{"num_hidden_layers": 14, "hidden_size": 160, "n_experts": 32, "experts_per_token": 1, "d_expert": 160, "d_shared_expert": 0, "hidden_act": "squared_silu", "moe_layers": [2, 3, 4, 5, 6, 7, 8, 9, 10, 11, 12, 13], "router_score": "softmax", "normalize_top_k": false, "routed_scale": 1.0, "balance_loss": 0.000403, "balance_bias": true, "router_z_loss": 0.001, "init_std_router": 0.01, "lr_router": 0.000851, "vocab_size": 11277, "norm": "rmsnorm", "norm_eps": 1e-06, "tie_word_embeddings": false, "optimizer": "adamw", "learning_rate": 0.00321, "beta1": 0.9, "beta2": 0.99, "max_grad_norm": 2.0, "batch_tokens": 32768, "max_seq_len": 1024, "train_tokens": 241100000, "max_steps": 7358, "dataset": "wikipedia_en"}
Below are experts of layer 10 (counted from 0) of a mixture-of-experts language model. Rows are named up (a neuron's input weights, with its number), down (a neuron's output weights, with its number) and show model dimensions 0-159. Each number is 128 + 32 x the weight over its row's rms, rounded and kept within 0 to 255. Numbers have three digits each.
Before each expert's rows: "comes before" lists some tokens at least twice as common just after its tokens as in all text. This comes from a sample of Wikipedia text that the model never trained on. Tokens count by the router's weight.

# expert 9
comes before: ",", "\n", ".", " |", ".\n\n", " and"
up4:109184120123174110157132150175119114145076136139145098133125113137145181058168146126130133120131095162135126107222086135062131143097115150061088122097179156144122122153148184121071149138194111120126083106087115122077158118141091127140173139194178104079090120190158131126111122112107105111082122080131121110118092045186152111107106125081135121178099131139103119144164164158116122108138098123174142133175105174121146072086126153087097118113133113158147164220077165156149177120094140
down4:127107132116137109150114118139139102160121134126162184105151114126113124109102102170108207081129147147111122163136050114156066086058134081127159118174136152100095170155123089116175146159122113138141137094147075109129149124120054162095140125119137102145122121188182131180178132162084140170135076081088120170156189106168138120176156163120056133116140123154159151144118080091054109173153103110168142116128064089078116185123150148145152097089170133193189152134109150115098166093129089
up5:132192067099150183114107128105102112126040154102131131189077103167138146138149156123105126153117053141127101095160130087114116129117103144109147149065120076151098110060117153132152120110159158146122118143168165064087117176139174189081150099116148159104125183089174140136132168102085121073123151122133136152109080079127097080096069099143122114204138142065075159110103122088094103167092140107127150127118093132128164116158109067129148131172147115102160093139096114171127110063073115
down5:137179138145090068119178122126117118158145212141169126153127156129115078157130184119149147076033104110174164052069157137114120196118085134134113119114103110090111096126083112112152078131125093096106150119085112146127116085132137185161090132135096127101114116091160135144074138113135065101109170086183151075171114076135079151109133057158074103115111143131176144218141166096119129122141127110068088134130147104085118141108115091074145096124138108140122100174139146108151127165096137
up6:147184116125129134161064152098139135103064115154119144143087119091143132078174120125144138136130147115142153155111118168157163158132189130144061117130096089164130093150123127158118062106076139115136066129145125078119099148092176148104115148087181132119168104130104138137154140209179085189137153117107165172077151148068142081095158117154118076141151121100103091086099151159167142087129153199036122170124117105119124116200079157136127091105178091164101113124098131093082071142123103
down6:113120088150088123191110130127122110183157094127140141153150096131205123123137143116176177086139095120091155120167137136084145145186180103153147137089123128103131128111069134109071159138088183111096119115103127153082159149068130093103178094120107159076189097143128122188186115135132091196106094104134134173147166086165154079098128192132156158144111110152145100092135106143066141120173124094172142069148128158059116165156141135186187090079188117128142106091080160115108129154109122
up7:112119122111183193123202166076094116145039155096139130173106142137151116141100132140102115158147116172138142087147168120183194057092138178109137122114110150119082116112123111162197115154161179166132059138132104137184143127081149132040130086124149106147131143126139161158156160123161143049128145142137103201170150096088133104133084101113096085173103121135122179092099120096107106133054170113130142152185108088130125134120133130100136155144127116136198153169139141125093156090092117
down7:165159129134152097132169102119155129122149169105155096179126126150132037139131173095134127097116124136149152093104153142131189191127070142115182094109095127115111069099086079174084150122153042124109159127112092144181124165129160134082075106090108135120146133071134136124107130097178153093120199079136150145126109072145101187096105114128116071077065119123120136133156154140108189110132137113115079143156182113081143088138121070047135149156128149124152105108111176204100144153136129
up8:124144159124149149108153174101128149147126155156144082135095171153078120099131146142078118123154106150136082157198157154149139128152101138145097083107123138093130125119120111171150137076127120155107095126147103083147188148145172154050153075104056135069135154136146133126123152119156212154124134066097108124149121151076116145148107145109089048163071147090127089090210128143182136107140109192091123159159146115111167033170172109104087166097093146143171091167168120159118153103101139
down8:086146111149114133090155138095127091205131215175149129165078127138111146138112159142134107085147113123172096095150050183141072092111070127154128078118188100155148115133116098202100116167075062136124120143080129105127148151114142113130109092123152148103129170083132133124123169127131107126180114105132124143093152086101075125131178112116149107070037121146107085119156129131086098166214134106153105163140171187093145153166121132092117103140063174116140126158116100138160097161092089
up9:165124186110114138096153154174133105138120147111117145131141148122042142084155121127144100122101132187114183147103070062148155144150119083109116169113161098148172115179146192151158082145179087188100134140160125086064100096164148116139091150075142117093105087092162078074113110151105178101140091174080102091169062128098115097147133130107125148116116114094182095129111146146146111204162086097120148120052180078119134099101112138113057117164125086147111116115084133172142144119134150
down9:138117155150123115143113160117115101160127135108143171112140088123117162115137080135164159112177160217108157115129067064167097085080105152101166105167184114127139208129110145082160110127100145105159129112126103154165113118143143108166129147074160134100109124201135183164179109156068137071123082095093152149089125148095092135172146171108097146180177161157128113050093158133114106145133113147147171098122067083096112186105165196181164077118155113116162147127100144103084135123095108
up10:102140091118102125120132076102173132124152128117080097114166141131100147136106119116054145140141148108108104146125127131079123157125189115105197131125122107135112146170145093207109113108149128123181058145129117117174161183173116109148172126063070148112175173093102150135132183070117071113132122061139103110131093149099134146124098137140111111121116127117079147110138189158187135076117103136066071090123160173156202112173153085099106108102135149079120056160118175202096118150119166
down10:147187163134124103145119150102161082132119117152098129100177146130117112156153124080144194106213125135146124118142065079092088161066163092173121165169084106140152096129117087104164105175079103068105111157127135111106100132079083073103192112054115118115090122121171119061141114111117171136156112153095135101103128088115092095143145171173110113072116035120116106111104135174149135114108129142133057071128112086130121163122126168094142131182149152173158098071093124126136156171122138
up11:107131134105116113105130114062161103101140107102151117126113123142092166154154144140140074136172166119112079118109124173154178169173124123158153112141056140118145165144139094125094125110133075087131150131162091160128059096208124163129119152152107118130202106110090146117114101093174077132136097089097152159054139111043140081111169129129176138127070108104114160099134163163150130190127189112125188074085106124116139144096206073120076074147143113102096106105109141196128091140104105
down11:165105116116096127123104116151124142183113124154102197091102147131148173126108148127209094114151190079119162203148145100104150165114123139164193111133141146133139138139114117095182151096150187125104130137127121179120111112130168120169158163150070058113105125159093073087089070121117197096131108110104111179202151173149170112123146173158094089180113130205126056169120134150154139153146140109138102110125151102180062145114143147130128123145093128153122141116176183149107105145188171
up12:110142085111157167123136160090088151177048158113130135161094164131148123136142138136117108152089085155179108107179194153121154103114129233109103139096080140139068100106095097161117111135108188151139087148146102063108147177090107152085108086111174130148143122098143149159108165108135144145174185104131139166089117099106097148122082086138113132152142126075064129176130121132156122124068148122142165175221095127119143124148103096105117155188182115153169150120106127109137141049093089
down12:145166151136117110122166149133127147102141206129149053166132167136159068164092141116116116118096117115180122101102168139121154145137082166104110100137109129131099114114102063169088130124112080108095110110062081186152137123149153172118104112123132154161147099067135165173079113086130096141106155070139148117131097082149107208079122092144124050096127133133152139162180156080121151116155149100186077163195155102064127099134091091082152130119158158155154127145136120210097137141104069
up13:105144156115132134106160128152124080140189142066158072126077136144119111123106122127117111118070099199100127128129139148102167123204145130155133089112125166096143097127097136183180166100180123132146169051121146183159122115070095139152149136149107115151167071194130096162157195152086081150147141148140163144113161120143171139122079066094143112137090125174124195118178070149177124141117143122090134084093140126119112121141128105148139130118150155140095083178187138140145134156014130
down13:102085144119133132151064179131185111147146093145106157111130123163112092115154143107151212128140142125105150138110112089134149146107070131164123119183135154136170143201127056109177173133144140114175104102140157173116127197167145108141084200082076069098168144166109069109128170115128104180138111110122105134156106091153171130186164161160130082131149090126111083161154082121102132123119122096110157110106120091108149175186157165148181070112065124118098134082117143201133121077149111
up14:115091136134143161107142139115123096123108163070126061111139139180160117186039117120101117119156071122082121094109121147217205093158199131101122143116051159166101148120084075136165097161159107160122113114179131067128126100110097177071108041090129104164142152123142122118123121082117110107137101136078119179124140142147112155123114130179138107120178097117145139111132110166083137117121102138131086123129205101112099145135084133100102187151108084166142190153182151115098101137115131
down14:125142167106127118136162115083210157107148157084164084109112132137160075106109156086122120147169094136132106110139135172126142139127132116148133087144107131114123101080130088159081136137116089084111145143063108151143116156101079089139147083126106144143158075073149135126101122119140141142135176144108041108156109096159099192088112158088189095107051092081166129085106184159155123121167104100170091129162175204095185136120131086091156202101120142090059095113142133182092131157145102
up15:098128073109170172157142127069101124128101164096108120159123131145122139091099116147110127160161120142106134130135147117202103108112155153051150117061119157138054119101096148149241136123143189130150145152177084124159141153076095134037122089093152146178137172098143158143122157081148133088134129093141107179144088091117084151108065090103100110156117155124088147096119140111093107132036132100126177174145106112116121097127084123148138153170147132123158180150092124071145100093105169
down15:145155184170096106109182136136147145136172184130132114145087125135159061169139164083123101076097141134159128091120163139146129140130074082147104083122089168118134086168089129168158145146127018146139122119097086111118100106104132148105100116133144119142134100052133125098129144113125111096121160093086181125172090057161055147113139133126139092057085123128151122167124132133118145119141092113126019151142163123136153124127137072092083164193135162191126104101116130183114170155168093
up16:043134099126116124180092129134111115150106166170165186175139081165188123140077170158132153118120153171079201082151151153173140135110117147040080142104070151150131117133113120100067109164111154131177141109138096126078167101102110098123118121108149170112092137086153154173163113159169099121135093153109153132159150112143122107099125104133146110101100130181122108082078094159083087093077149146175106107113114083123118168200130150167162137091159128170191181131097173085152118135098156
down16:138111086168173132155167153169162115136118159134165107130106121143170061133110145086145155141153172130105159150182126190144164146152096132173170082162101142108090127188131093189144168181107159154153145105100130146138128175104152194112093158082137061091172165115050088139093115081097138117131168138128121109213120094171128128144083106137131081156147125185108098145184138134128118109148128105164068089151122085177182145171174125138129101186040130139096119126132168116130132125134116
up17:111132102103106106126067138121123097117102098101134159122118072109177138172148154124145132113135123154104119061127101147079136114111108103153194055154109132123135074141134029116087128183138078097151085172158116169168081127140102117162169113151167112163127108130113124111085120074152107069120160120136183156052145153065131083090183123171199144115106087065130161103133153155155142110117144142099132095148130106083119185077132131127121048130102169102148186123118141187145132169105112
down17:164149133103118104094084138158151158151130105134075163097140175125140159136143146119212108111150141070161172134168191124100154181143118156150198116113147134116141143116081172109113137102105221119097114161191142143136118118120175134181137159151064104123069098130099093074061061118105158084127100120113097166147107186126106131064106088130099105168111137180096105145107152148157113125098195101119125113120109106157114085061168131128144161187098110169102137091148099148134114115192140
up18:152100123124122134084138147151134174119110119132129096154068174115071124097171113116164112125091046188182143135077091110124083172119100168143117066136174155119106053090126186124164122184118106105099087122071148132075070153108155127151114103122158121129115085088120103130082128074102115142128145113178136110183118135122131147087163137119086167174153131102111129209113175150121125160170125124110133112176107180165198097094063133127150113192072122122129100150067082120160133125155118
down18:127173152160091107110172122108152146124157159123115123122134139113128084111162162122155167077088110117178170111061152109141086101136042129101173106117136121096117122105090093142134121201094156145114098122099135117138154137077124141113128165122132174117110123063157140204066171127095116116093156082160181112139125121124072138139136064147091101067188173132077176237121133084129101126135104168102144142143096128107138121091081133120147107142196152093113136162101042140167110142114092
up19:107178103083151164133110077141123157148133146138099162152134166087121147084179139142069125139104099193116098150185178121084156162054139162127146078107150120120086129096108153164127147115141152111166151134126094135138106159096114147076152049100138155108197134148145199217127185166166135119136162109159172108114108137118107181133096094090064136183126141115050173107181158159138098120138109161071107127185181137128129086138165119130105126140142089115131070164134150158142151126083138
down19:114126121135108125136141159099154102145128151133142138104199133102174137210134106118086148098163088127170082113164098145161037118093124128114147115140103174113118135117072090142152097153099115123141124116148139120119098170144065105144129098141158113143139168152155160162165154131159111149167115129153109088116181143124134091129134089151090162125091066098174196137116121140048104105156143071171154191134148153086136148131176107101120198126141116127200096137152047065134083114099031
up20:110148144104121124080094144145121160114118146184140141164116139143103128137183134133159136119072089160128165096108145093096105175161107100161058112120095126119128083060093136103121096149158143160107135129070151121059120131148181132119185103141099209085100076116178135122106118131148137138098176170135174125154074154160050151083159058111158111147112144102089179122095085090149099137142078228153106163134118124117178102131083118112110161107169077126189149162088116127148130111078109
down20:143113119075108106117136094161146133138158128130163102117085153114140107115095185109152120102060153113163140067113084141105129135141069140111136163076093100104129067078126098111054047204143137105132133106075159157095127163197154140153138113188043143101121146120134123174070128141145124124096107088135131049122102149174095123098140110158165147116139112118146172125143126080100127104134170104119102115113118148090161194089107092109166076127113094087112106126151139114147059129115034
up21:059152105113168137201175136134113105124108152104099098154145114133131160102074135137143133149127133131112122139148190147120177112157187155078130181041131204179122147131104131115172169136152162124159133115150108130116119142144072104067188111105135108118182113120119138165171165107097113098047106067114097182131137074104123111104060106136111130131115156137092153049124114145132124100089093098120110125132078067136137115157129140138103145147185126155124182151099144062063168094086090
down21:150158102162112075090171155142107125140129145175174100113080100193176038125104173106138117092118151128151119066140113138098161148125088117169078134155136098098130059162128108120102082152133067112114119114110127142181130105121142179139112123165092109105094122080118105077103094098149154058139154111098111061156124064142054122133170126116177058144063086133113100131139163112139159110137174122123069112127122139125126114094151074085150140103123170127134115088152139229109125126083111
up22:078191098087164152153133118111122125124077163102111147177099135131130159083164154158106128171114152152097119148157149131177136131147104123099102152090133181166100146119038157141193143113177103125130158106156136073072104125167147156035167128153120152087125135111170124120113146118139148106099128093101149151125077135103088139098077101173135058156088176126080170092134128129087094108119054141156131181161169091135151040153130058124080141153132129124143152166088147103092153077118142
down22:166123144157102056098139101143148113157146101147182142032105130135150048200098182084149189049147156143142114070109082166139105173122078123136113126148135105158104110115100085090138090152146110137114145102044102087156126110142116178156129118175120112160110157131124125129103118153146157159125129112105116095161167125148098096195121146159122066088076128129165141177111121107108205153170120088149069107147125104152094159087110065109157151142099104138130114144151139154118067123122081
up23:090182157138084112118202113096067110174086150121141083115132143171059159091134146103081108107142129126163054109151106176199140155140097179090129094089131198088132160152134146128137134083115112164129121153132100135197127098177148108139057176114095127115136100065081116126096112058127130133128142171155109141150074151069145168107082128115114073111058111169104104127165114135113138108108095143069146085155089149122132142119177078070100141112151152150133106140097123150171112142125155
down23:155151132206085038129124134150137066166164203120137127143112119145115063185171141109140183074166089114108162105130090155160136146052100159128151126170128107146169152137101106152080140157138078154110149102115109146096115174095183097106139169165176084144133171148143105113143121119082150151186154161115195094102104177105080086112118103100105114122094107183110113144111153191141142134128095152106135124181145080148131146118115168064123116123168175147192136135128132184147132167112126